config = dict(
    num_hidden_layers=10,
    hidden_size=128,
    n_experts=48,
    experts_per_token=6,
    d_expert=32,
    d_shared_expert=0,
    hidden_act='swiglu',
    moe_layers=[2, 3, 4, 5, 6, 7, 8, 9],
    router_score='softmax',
    normalize_top_k=True,
    routed_scale=2.45,
    balance_loss=0.00681,
    balance_bias=False,
    router_z_loss=0.001,
    router_noise=0.05,
    init_std_router=0.0217,
    lr_router=0.000418,
    num_attention_heads=4,
    num_key_value_heads=4,
    head_dim=32,
    vocab_size=8192,
    norm='rmsnorm',
    norm_place='pre',
    norm_eps=1e-05,
    positions='learned+rope',
    rope_theta=1000000.0,
    rope_fraction=1.0,
    qk_norm=False,
    attn_scale=0.177,
    tie_word_embeddings=False,
    parallel_block=False,
    init='normal',
    init_std_qkv=0.0463,
    init_std_o=0.0104,
    init_std_up=0.0463,
    init_std_down=0.00846,
    optimizer='muon_variant',
    learning_rate=0.00684,
    beta1=0.95,
    weight_decay=0.0,
    lr_head=0.00687,
    max_grad_norm=1.0,
    warmup_steps=200,
    schedule='wsd',
    decay_fraction=0.68,
    decay_shape='linear',
    final_lr_fraction=0.0,
    batch_tokens=32768,
    max_seq_len=1024,
    doc_mask=True,
    train_tokens=247500000,
    max_steps=7554,
    dataset='wikipedia_en',
)
Below are experts of layer 5 (counted from 0) of a mixture-of-experts language model. Rows are named router (the router's row for the expert), gate (a neuron's input weights, with its number), up (a neuron's input weights, with its number) and show model dimensions 0-127. Each number is 128 + 24 x the weight over its row's rms, rounded and kept within 0 to 255. Numbers have three digits each.
After each expert's rows: "comes after" lists some tokens at least twice as common just before its tokens as in all text. This comes from a sample of Wikipedia text that the model never trained on. Tokens count by the router's weight.

# expert 0
router:115143179131114083104136109148103120128103116143140138138158140136112085154146122120117094133150158155103141138109091155156084091161096135151114174115140144142124145142135130141149151093145121107163145139102151140147188143133135133153108151086136154151176100157103154148153083140106130111146126096117143112184160145131109111119108059135143090150158118156110142134106139136100098123125
gate8:128170161170091116118163118119170149110104093122135081137103117138159155117080125101127159158144113172139158121123120134143109076150096148142178108120161106115130106130113102119105090135155092129123122153094159114129124078159158145139114122147138115144140133142120125155143118098122153118160158125142194167135101139129117137148137128103130127182161129092119149115152098162101119126157
up8:175116155126134139133144145129111122092149154150132150130118149155109155148118165152127120137102148195130140107149143137130093096195121124160136134140132127140135083106126112114105106148166105133172147153075142138085160127151163135164142146128135109127134156121104081124112146098114115096129121121117101106160109093090104102196131120130119100147108124139147081164158172135123119132123
comes after: "\n", "|", ".", "\n\n", ")", "=="

# expert 17
router:118137135129099119109144090149125101161118106158123137140141190159094110142142129099071087090167129135116155158123111143155109128142089102146112157126146157147172145151130166132142136117163111101148145146113145124145148155137137151136109155107137139153146087135112145160161110136121147103126127095114170122170139182176106116110120107116143106148124102123116147170076148164119103099093
gate0:132120135147159124096140090124103102150156101116078127160153163127119135148135160126101085087140135121171170166119120140122141118121127087083146125134114131103138117120156165094153100131113092131142130113152095124136150109122115123151116160143166119151100092080106139118146127096101111114126135086151124204146163155144113134123116155136111135098161129118158178137091118151141147159164
up0:142135154141103118161134121119123136147122114142119131145089148139209134155146097152133136116145113166190157109140131160152120137128141067127115142136157130158130106137149114160111120130124105115147127118115107103158133124092116136178165144104115108122130119087147166148107140062139098122105092159093103144163124119136127119121140152152108160151100115119152203165130126109129163109132
comes after: "the ", "- ", "of ", "a ", "The ", "at "

# expert 32
router:121168134126122125109168110129117086140097107140144119144178174145108080133161121118117100107165131142099128187114125149138123138127101108127108165132184175145141151165160146138117131100145118116151143148104163123161153154148144119142106139106103146150129127122131146131145095141112138085150136093111140109157159139168103109108111092133159108145161116151115144184076140161101114119093
gate0:124129113125146168114156128134069134141111164145168081141125079115079127136114141103121098139121106147171141134152134135105132120120130119177114116122138168093145135150114157140130093082111113154130139139121126148120133101125165104110081176121122129138122110129153182142167120114088131157068144146135075159133097121135101120110156142134155108158104108134144146144113129163148096124080
up0:142138173112077139166094149139115105100139090139108138085160092135128156158158083142153155187162109127133129138127138132150132088134139149107106123167128126176128122108106103145141076096116121152110153141154131120112117072109131116172121145153138147140178137092173105142130117079110147126111132092099117103154128115111087142108143143110133100122123145148097113161128161117138129125120
comes after: "| ", " ", "0 ", "1 ", "–", "2 "

# expert 43
router:127162171104107128083151116146102092161116099122136156150146159138095116136168110109107101090166145151111140146115105145145116110159107127147104185134145163156170149137146158114129131127157097107150153154118153152135163151160155151141112127111157148136130087164131132147182124135120128103138129098089140137166170131165108105118100123105161122146152117143114153152119145168080104130115
gate8:175148076135113115131191151131121060119104133120148127139129157112113137123141102121126167104144103172139138146133139109153106120117128134098085146140097115161116093139110143113125087169118113131148153116137108130101168145157104135142135151120147101126135162141135137190133160115133156123101139152128109158128147131178134123139109121133137144145141145163137193191151124170120134154090
up8:159156154152152097099144149086121134126123132095161142088146113086119126119117121153129176117153110141164141183139105127155123156101105124096144111121168106107105123118128143123158118083109165130120148132153139132119144105154129114133132154103088114110095085087162099130095140095081164120157165138112134120131138127123175115094131114112118168159168128107119170084135151159118117162137
comes after: "the ", "of ", "to ", "a ", "and ", ". "

# expert 26
router:104134154142123124080129097155111120174119087130149139124146163138119138155152105128085091089156127154116159137108123142138109094143081135144083129136139153131150125166170150115130154086149102116144128131090136136147117167127151170143108146079160139153114105146124141130169119144102143117162162079113140127156156134163121126097107119112165112170137104146132136168089150158090111127107
gate0:113139163103129109128126064128103129158144076100141147152146145123145167116097136136116136125150136128128137127140110134126123116134104150121140102114130112116090110113140116142105098138132151082171126120144113165152114134131080114122142150154088116115103113137110177176163101109151162120104125127147157150133114107127123136113112164117159123141112074175121120111123107210095156094068
up0:133160061131168109159124111164128107122136138140129080148140088138107104118138133072125131119112144145112100129123123146149127109076077125130106124162106113141116102077141141135153113129101130162097115121122150144123089154142136153110132105088118115132124161129099093134094121150097158088125122149091110085122144158145142147123114110103129118104126156073111125095154080154164160095129
comes after: "the ", "a ", "and ", "The ", "s ", "to "

# expert 18
router:130153131124122096110159103146119106144107108127132140152177138137108057126151104115116108114164134150107162163089126141146112141133114123132110164142156153145124156151128138129124159099142111101151169146093162109160132140158152133145092118106151151122118104145120163125136084150117138102153113100079145091146171143156118127071135121122146090117171122155079144130078136150100088130113
gate0:129069124141100126126130158147159145125130115103171122141120140130105132125162134109139089115123133156162140151130118119148098172151108106143132130121149113115095109105133098113118146081103100151130161105129093128105144098145155128131155127136144153074133108073165163090139120118134118117143156117121105143160154111081090132079142136080150132110140141116040138099108135141087127121107
up0:116132105097120109143166130160101147145129096154155106142133142099117140133127134151112132166150102190163211114150127099122142132116123175137148144104082143111158149114130137149145150139113130152115176103107149111128085169109112146148157114111139135121122134144161125097139111080129118153156097124136113085101182116127112128100120080123110135080119140085124101165110139124152140122112
comes after: "–", ".", "201", ",", "200", "202"

# expert 42
router:136172149137146099118159117149084109143122113149154131152155143142111105137165091111102096107156131142095169153117107167148091137140099126128095163119164165133156165151127145120143140113154092095157147142085154124156138154140142140131074126110132136152139099143127159135151108127074135093156131111114145125159161137157098112092132108125129114136170120158091148163082153164108107129115
gate0:164150141067150179089143094112127135124113138123146092132134149132141134136148161136100061174118143133187154156078140142144123132086107155107162154101164154121151124164125103122154119165116143098109098122140146144184136154100112140133120137124144113117123091123116139113131141082109125097127104129131163123113176122148119141175126084140126123139118130119092127121115163161133150143135
up0:164104108130114187098107072163131175106137106099115117115101124147128126156067154118154128150134157115130119114115141160109126116127146127142151075130155083144104124149064100148128140108110140098118134091107171104117120138137162146131198142110121138154151178151160140160128140142182140104124138107110131126106098124134146155135141117100113138132113119141124136135135123121111152073128
comes after: "–", "in ", "201", "-", "200", "."

# expert 7
router:112160126141122134103146101158129082143112058137157157149152136156114114139167110106093114123168153157111150150084122157166097106149112119151101160123143151158168136162138144125123178094153115106149160143088160134131152151133169139146117129109132148172156067157133142144133125136120132122165126087089135121141161152141113107099138133136153100126151113150107156151120147142113112099118
gate0:092151164117157153137153095125140089114089120100127121119131143105105111107146109129130154096192145143129136144118166120130076147151113122148100119144143199109158171130155118136076135120166124136115129183131114143118158151145138107113186077122194070115138100143134112136123114111120126141132110098104107126137110156138129153120129127129128120170127116148105116158152089141129120124115
up0:112127091164136133139174091136132093162131123088101127139085133116139144121122118156087100070148116134129111131099105164101067106155144139127165150145126109119170090148062109097128145158146110139127155134082138100139116114117157141117131072128178140069138109129123076112147151124131087093129138127120132143175154098135101123132157127128121116139117117133113138122117115130142135113135
comes after: "| ", "(", "- ", "and ", "a ", "is "

# expert 19
router:080168130125101104090128099167137132177117117125171160128130157159144124129150121116091131116163123107098153142115118137153101112135124075127088135142141135144182150173199125139117138144125113116137140117119157124152134142135174144152124117081154139135108125146116126152134120177106151117172164118118138111136123147150122115113090108107152111144137103131130149189087150155099095104101
gate0:177159109148149118092127126153097138130151118118134115115137136129093112097116163171153131119154158134111121137137075155140128146106085112124089111127108127184092134128128156092122114095137127126138124146101126111176140155136142100111137123108136150133093119147160132114127157118103135109134052124120189108132100122141127112100136119155146080148078158207135141154127137140108113140122
up0:131125128130139121131117144128143104127160082122136133091144104078121145073065095099111081116114146144081131113160130135102148124091146128155089126108120141143133115139155136087185115135162115127128122113110157142123104144138143135109148163162111161152147120138115111163137162142171132141077082110121157175130180115138078145127133141146119121109151129074146118118104120111159123125134
comes after: "the ", "| ", "(", ": ", "The ", "of "

# expert 44
router:131133165112091126098144126137125092148092087141140123135174147145109111135160081113107127130158138138104143151111105153142096118133105140137093140076136152156133137139137139118131130117136113095156162137112132145157162141158130182152127134104148161155126124161124170155171117148125138084142168091104138124151162175140111089122153107110160128157136108125090148132108145138052109108098
gate0:147090111135088096131117139126123102144102123161151113122141153146107118089111102127126130127124155137156186145087168117153065162144120175069125137117144147115140124128098144116109139161143104127170088123125128130094149115115118133123142160162136135163073052112120109118135166147146143137153161113130112157134141135171136120153116132119081152115141133108132171120149158130113101142149
up0:112112126111115109170113121131136149122147143118124130138110133075138127138092161137158116078116148153164147121078086117096157106128155097163116090069145135164127138149145127135110121113126083151098144120139124141182152164144123078173115142091136110121141123122111112159134111147112130169115111125108097144118081110133119097126064125106123113126132088121152109182141135152145107123160
comes after: ", ", ". ", "was ", ") ", "is ", "he "

# expert 21
router:138154164132098104125166102136110111168097111186158142135144153146103086154145098116113131124144143145099152153097117151165121112158116138163113163090150145140145144142173117115150142108144117101159160141119177139159132147147137138136125143109095146161184111133086163117136086145118142099158126114117147124141139137156089107111142104112132115131147104117092161136097153149092076095118
gate1:145129129128126139136104068124130105160100127130153173120137144092093074142110131117099147140158137148142097087146123151123133098140122125129116144123101130085096126101126139081155124126134099103141144142127173138092164134123137143131137139156161131149154114101103140094129152135164176150116109115132120117124139150145092061115086105107110091149156134167116186085110100140122103087148
up1:160159112156090096078081103095117122118104122150123089106100142148165127117135097145150102087144130103169106150126148145143106181093126126132135145140150162148128143082143115136108079163103138115181106153155110123140113151150139102112140155133156129154143157178152148143123099102143118088118170115096115161142089156082144166135121123149167137123124134123139118129113127135123138151112
comes after: "|", "\n", "\n\n", ")", "s", "es"

# expert 22
router:125146140140112103089157102153111121140112106146117141143160175142122084134162121108107103119148140174098135153114125157154120114160106127141126173130160163154138131135139144135126146095139119084179163130106164115147159140140143125143096143084126164177152125146101147148134103158095130103131138088095168118149176156146116084102110074132142092134160111140108153140103135158110105118112
gate8:144153142175118174130154133149114126067137119165172142127144126086116102184134160118120169110129154193153127114132136114150128168118098128118127121133163119121119081146106096164104163111118154119152137147100128144107158119129117134144127132096113172166105142161141113140148130130133142111162109166128161143149127069090115112122131105089132104114109127131129168122145125123141100076105
up8:142136107173136092119085123126092143161133117127138130136145156104119165151143153139141110124116127113110116097108110153153161188097152132157118161127122148158112153135123131139192172137118156122108125126116096145113109146089114116149133151114116084129105090139094144188137107052129113120098137098119140107087130132142154148109125162113118125151149086104161110159154123130121143158169
comes after: "\n", "| ", " ", "- ", "\n\n", ". "

# expert 13
router:149145156130111110103164118153092119141098104160133149127149159142097062150150082111116116122146139161102135154130114168151088111142092117139131169130171164143129150139149159128143132114129115097169169139106156115158137141143136130137103169109131146149160106116123171131150094143120138101165122118096150106151155145151092095106135100112134110126166128137096159142093158177097097121116
gate8:195091137144179147126172136137121074126121144145099122111155143105097107157146124138135126135143121156124132103141096098126138097130165145080141120088143131150147114147119154100120116127110085096126155168125133129143115135131122120123158183131112156120104106090129163092130137127154134161121102124157137107135158140155104118103089128102102101150175167123090137104108087115104138147181
up8:117131095127096131126117132128093140128143131130152138128114140158124149138083080153154168070143154173139146143137143085158148165128134154144141147131147146083136162145128078137137172060124124132146129141175115140154132166120090143118156142104104129110144127136123112121119132136148132077105121123152190116135094117137132135141107100079143160125127107158179109155121163123141134113167
comes after: "\n", "201", "200", "202", "–", "199"

# expert 37
router:116164142144087081071147101133113084164091109147130142176140140140100096146147114119095124115173146127090153152124095149141100106128103123154098156118154143155166150122154139107155136082161102125163145157107142147146140141145132108149128119126148154141132093162103130171168118168115137109121138083084146121140149125132097115114136090130136115149156128145111164158126158151119095103124
gate0:101132172083127115127087102143140118139125125133124095141138135091136134139167144128142112110183121142188093128121090166164078125132140108138121138116139112114105123110126122158173113147132165085130150148117103133108111125135157101182136130138165135100166161161177102173110105114119132127127153095099138118144140120115163096112123089128133127139116159124170164171149172141126100144130
up0:153156144173156154157133108161095106083110123133107139148098142122118089115168132138149109129093104114088095128122118102093179111089095133098088118140117146169145177136142169144143082168092103129094130121148138151141115135140121135097132114123102125154119108118091151139130140126131084125134102175139085107105148154103138121169152162127153107156153121172116113128120109092136128124144
comes after: "of ", "'", "in ", "|", "to ", ". "

# expert 1
router:116140123103121098089173101184128115146127111146120153138129164181110116140147115107103111129141151145100132161103104146144104119152122091169126162120141165150142163155149138124135151110153109100174149133105150115157164154143134157146110142131156132169166124131080152161145110183135150108141133123121161104145148152146108079120103073122133095132161112132109138142088152150129112105101
gate0:107134085136140143098133112124155134145104136156104087132132154163093157113146167133076129126105158165088116115114109102106118116140124080159136158117133179144126118137151107140132160119120109129190129084137119099124112106151104203129129162141140106169099112118129162153128126124133157102143129134111153170161156165140100125124111133130193159133145122130147156129097133123153104144143
up0:141095122143120156134109098142138122144132157118140109145109146076103102096142118132152083136140081151124143134161133129143118144126158124106112139141097089173159122140095155091088092120143131131157121118175148141120076129074169109152143120094116140103169122117094105138115118106137130118142089114139147069151119125115139164067127109140135099135145114142141143135140171082105085136124
comes after: "| ", "- ", "L", "R", ": ", "by "

# expert 45
router:118180157133131131116156107143122113153121119139175145135171135142116096136176126098126114131180134120084150181101107160150111125142087116146114138137158161144129146170168154142131139096132093103157147154104169105145133143148142130134109169094125158135156105163118144128146126152114146094167145099118164108150164144153101118092129121124145122145158105133090149141114140142082094110088
gate0:129133162129126120138159121150141079141121150140132130202164079151127109102104143118132168127197164144106145090093086156127149095131131138090157138146099160147121152147136159117090139136127113166188108160102149138131080129146079129143099146125138160127160146132093121116133121134101108119120100117099128096135142074135107145126128140166147132120115106122135122107130093114113117125132
up0:137122106166146101093105102115115144081128116152143120119086131091072136105109127131132111141125134211117113131147154132142114150141091125124059102103095110140139136116130149142134145141141127120132145109169086163134156132106182089115131111124127117164095152122122129132109096115127148114146092178149152137160123150157110112108115104121128146126151155154169136105086119164158146107159
comes after: "| ", "|", ".", "0 ", " ", "2"

# expert 27
router:106141161144119117073129130136122098173094108139159122172139127146086122122153111122124089106131171133126139139102133135127112140125136091126128129112134150126176143130129163101123164149120123114131128173122137143167131133133180126122127155075148133174168096128077167139157112128116171125163109122126174129149126152127133079111114062112142129129151070128117130185113127137126112132104
gate8:180155104139137137073150077091145126102130156123138155154135129130116138115129102108142123094174136123103126110074084147091109116119129165188113099153122107149117113174095096126108114100134126163176129102134139125136138145154156139155147109143167136134131105088110120108190125130105142163130131102114134127160154143122153125140150155123179130149139113156133149081165131139132131121120
up8:157083111108121120150129142120095155113128141133150145125103165129155117160102130126163153136138158122114111175094148144141084117084130152123098118151152110114134129156148131144143125128172161116074110110137168139133134165063092131136103116169101107148150099137144097091071122149120095158166170125089146111116089110139132140102133149153105110130154128151138121073124148122119112111139
comes after: ", ", "|", ".", "\n\n", "- ", "and "

# expert 39
router:097152158126097138100132082155107107166111088154127136124138161153120131169146071123087077083146140150112153146099110141151115090151096110139094136142144143140152139172142137119155141098154104106120132133116137143151118159137160157154113158117165126158124113141121150144175107133116143113153141087109144122144145153177110131101111122114159098174137096143124144170105161152109102116112
gate0:153103118142101148152091098147147100113127134122075080123119143121121113102108154097100147151122113160166181100160115132103155115124133107097089139121140130115132115121098117080153133153140119080137176155132157137123116125164179164133133196131140122139113083130118128145122152162139127159105142126108093103175115113099147119153120141134121128154134093187098152130127120159119109110145
up0:153159112105183147140120172139087121102108124118133112163111111138125152138114108108188119148144142094144090127122135123157114146142120134101147147112132126095158123105157119118095163144095143102140109120123123112136125104093113108125113121139056173128133152109135123111080109149113131094129068167142122098116144104101095099148117112190094151128156174085126113095136130124131120132103
comes after: "the ", "a ", "and ", "The ", "s ", "of "

# expert 38
router:118144155133077106072156088138115097168100077142166154182141149134099098145160104112111116114180139145095145134116094143136108112141079121152110158128147161145148157116153152108132136107163106118156161162114149149151145132157125118154127114124147157127135098167108132159170119167117143106127122093080145121147153130149116104129127116124134107146145120138116158140128156180117105113118
gate0:161160121151136113088148132097137129117111120176121153149187117120139172145122141145062148108147139077142137105106157130090146113128142135058136125149101091118152105128128085134166161100120100150161132142104143192132148096136127121137130147120123110137115107155102110132155140123137131096112158148130124136148170111125129133110151119096134089070118111126106122086124128165103106113138
up0:083137107101140107156112127112133119164178150152112098137128126152130138094130113137097111176125137112148098184146108134092139152127109117086135139117144147119131140141099102162116144127106140150154075122154128149135136184138144152093155098108105139112103136128142136134078146146098129114101166209153151109104103131118139109175092123129128088120119116115110149165106153123125125126080
comes after: "of ", "in ", ". ", "the ", "'", ", "

# expert 30
router:110146118088111090096145130173128098172129120140150151145141162162131124137142094127097107125149151135126172150121116123136085120134121058135123154127143142134170152149162145142136134145143115093133150119103141148144166144137175142148124118078129141126136132120096129144151102166110165122134157102135149122128137163185092096147114088091139095130139126140126146151063162149110098117096
gate0:122095126103147088121118146125086110186118117129143137135159126102139110093135120126146075129102117122097176099139094169164100116083105092113125161074123098122108153142184129092147149198151171126145151139115135142123153142108129124104100097108132122121130120157110147178150091118106111159109075148123148109151111131119125098124158124118098148136131145106111113122140142130122106136120
up0:104110139170135154157129106102152126080120110144123110104134124063086127169098152122142146162101136127133112122121139123126176176161135143148141148133132168117112137180094125149154188134112151144106103140126104091112144134156132118149113116141072085144109144072151133134140133101154130141127139111114126168122114128108140116147168147132146128122160100140115148149199130131143120110158
comes after: "| ", ", ", "- ", ": ", ". ", "of "

# expert 20
router:135144145128107088095160103135106123147091116153131140111163142126130110181164117106137109127151153155108146151107120193150101103138115135142123153134158152148130137146154146147137174101149111098167156130107155144157144149147144155142103145103150143176154104170097151156136089157111136110131121108095168131156147166125096098110104096112140094140143102142098159126089141152103098097122
gate8:139154141146135092147125122138136126146082136171184123167137112132136107150111127132145176143152116188118124086122124142111176148132135165149143127128155103068138126132117130141081117150180124139145136147100192132148141141098146168177128145163127069165113137136132144119131109100120142125139161139157132152135105154136131100134142138086111108124151179122094156135147117115112127103126
up8:092124111100085142135098134171115139098132117095068131135136126139105153107131123109119099137130136088127134141103170081154107139152119112127114105131113175171135138168136118119159134121132139094114071136115110121064126110139115110099158084119101125094120142114151118098110125150131161154105139134101132131152132094143107136154126129168126151188124145137153131170173159157110125155084
comes after: "\n", " ", "\n\n", ") ", ".", ")"

# expert 9
router:158153137112112110087135105170129110183117112128180154132153173166128111131167118110106120134167128123116139166098133135171109125128098107137099143118140161149145149159141133137123130084140093103168148142109161118141151147128155135127127142103113185152149104145118145134139117161131127109159143118130155118144170150141117101111101085124126096146148113147112152170093140181080107108085
gate0:179137114131110100145102131142145054113104146083151116124142142122083099130137116095117162189130102083130135111118108114143108115142133126132104160141117148151133143135106125106141117134120118107175152148117125153107119148116160106128157131144157169119150124118139161109072135145131110117107114188134116105135165098131119082154106122118143075166139120149089110110085147131098153099155
up0:100100093086125101135105107144157107118126139123124122157077163083144126146107124113117147149118106125084163074137119146118155167148134155181125141149132113122126159098116130098157140143078122123123154180110135172143119154136142099139084119139078175091141156132132111141086105166113146129118078150089109097140126090126108118153142153120115125132152147130130094148138121128140097111132
comes after: "| ", ": ", ", ", "; ", "(", "the "

# expert 3
router:138174149142109122121147116161115103141088093156142147154169130134123086130162121103113116142169147153105155151115110137169104110170080130136112167117136135149136142155162160139152161102141110111154135142118157112145143149138150127138084124096130156157155124119117142156179113135082181105158137101107160102143156152156099097114130118126169105133157111145110167127083149135097108116118
gate0:196149159148113164112113127163120085140126110113125109168130130117125123085145149103091134157151159131165162155140087136100115135126128106105124152122157119156107076117098130136118121093124092113162140124093120117135108121096163114121093159141133132177089114089127089115091128126095127133143130159136167148118122134140141102084152114112135090128111075138100148101099098118110145115166
up0:131169122140109103127146148120128113147088183072114127140134129131100162135116158121104118117140087125125141159120177072173098147149121180091174158123120136119126149144142118121106132121172086137117142197124103132115103124147102105105128121148153117153135121133123089118102123102144104119144132125160143147154149146150142125106116148131152151123133121194138124179114090100091153135115
comes after: "\n", "- ", "200", "202", "199", "201"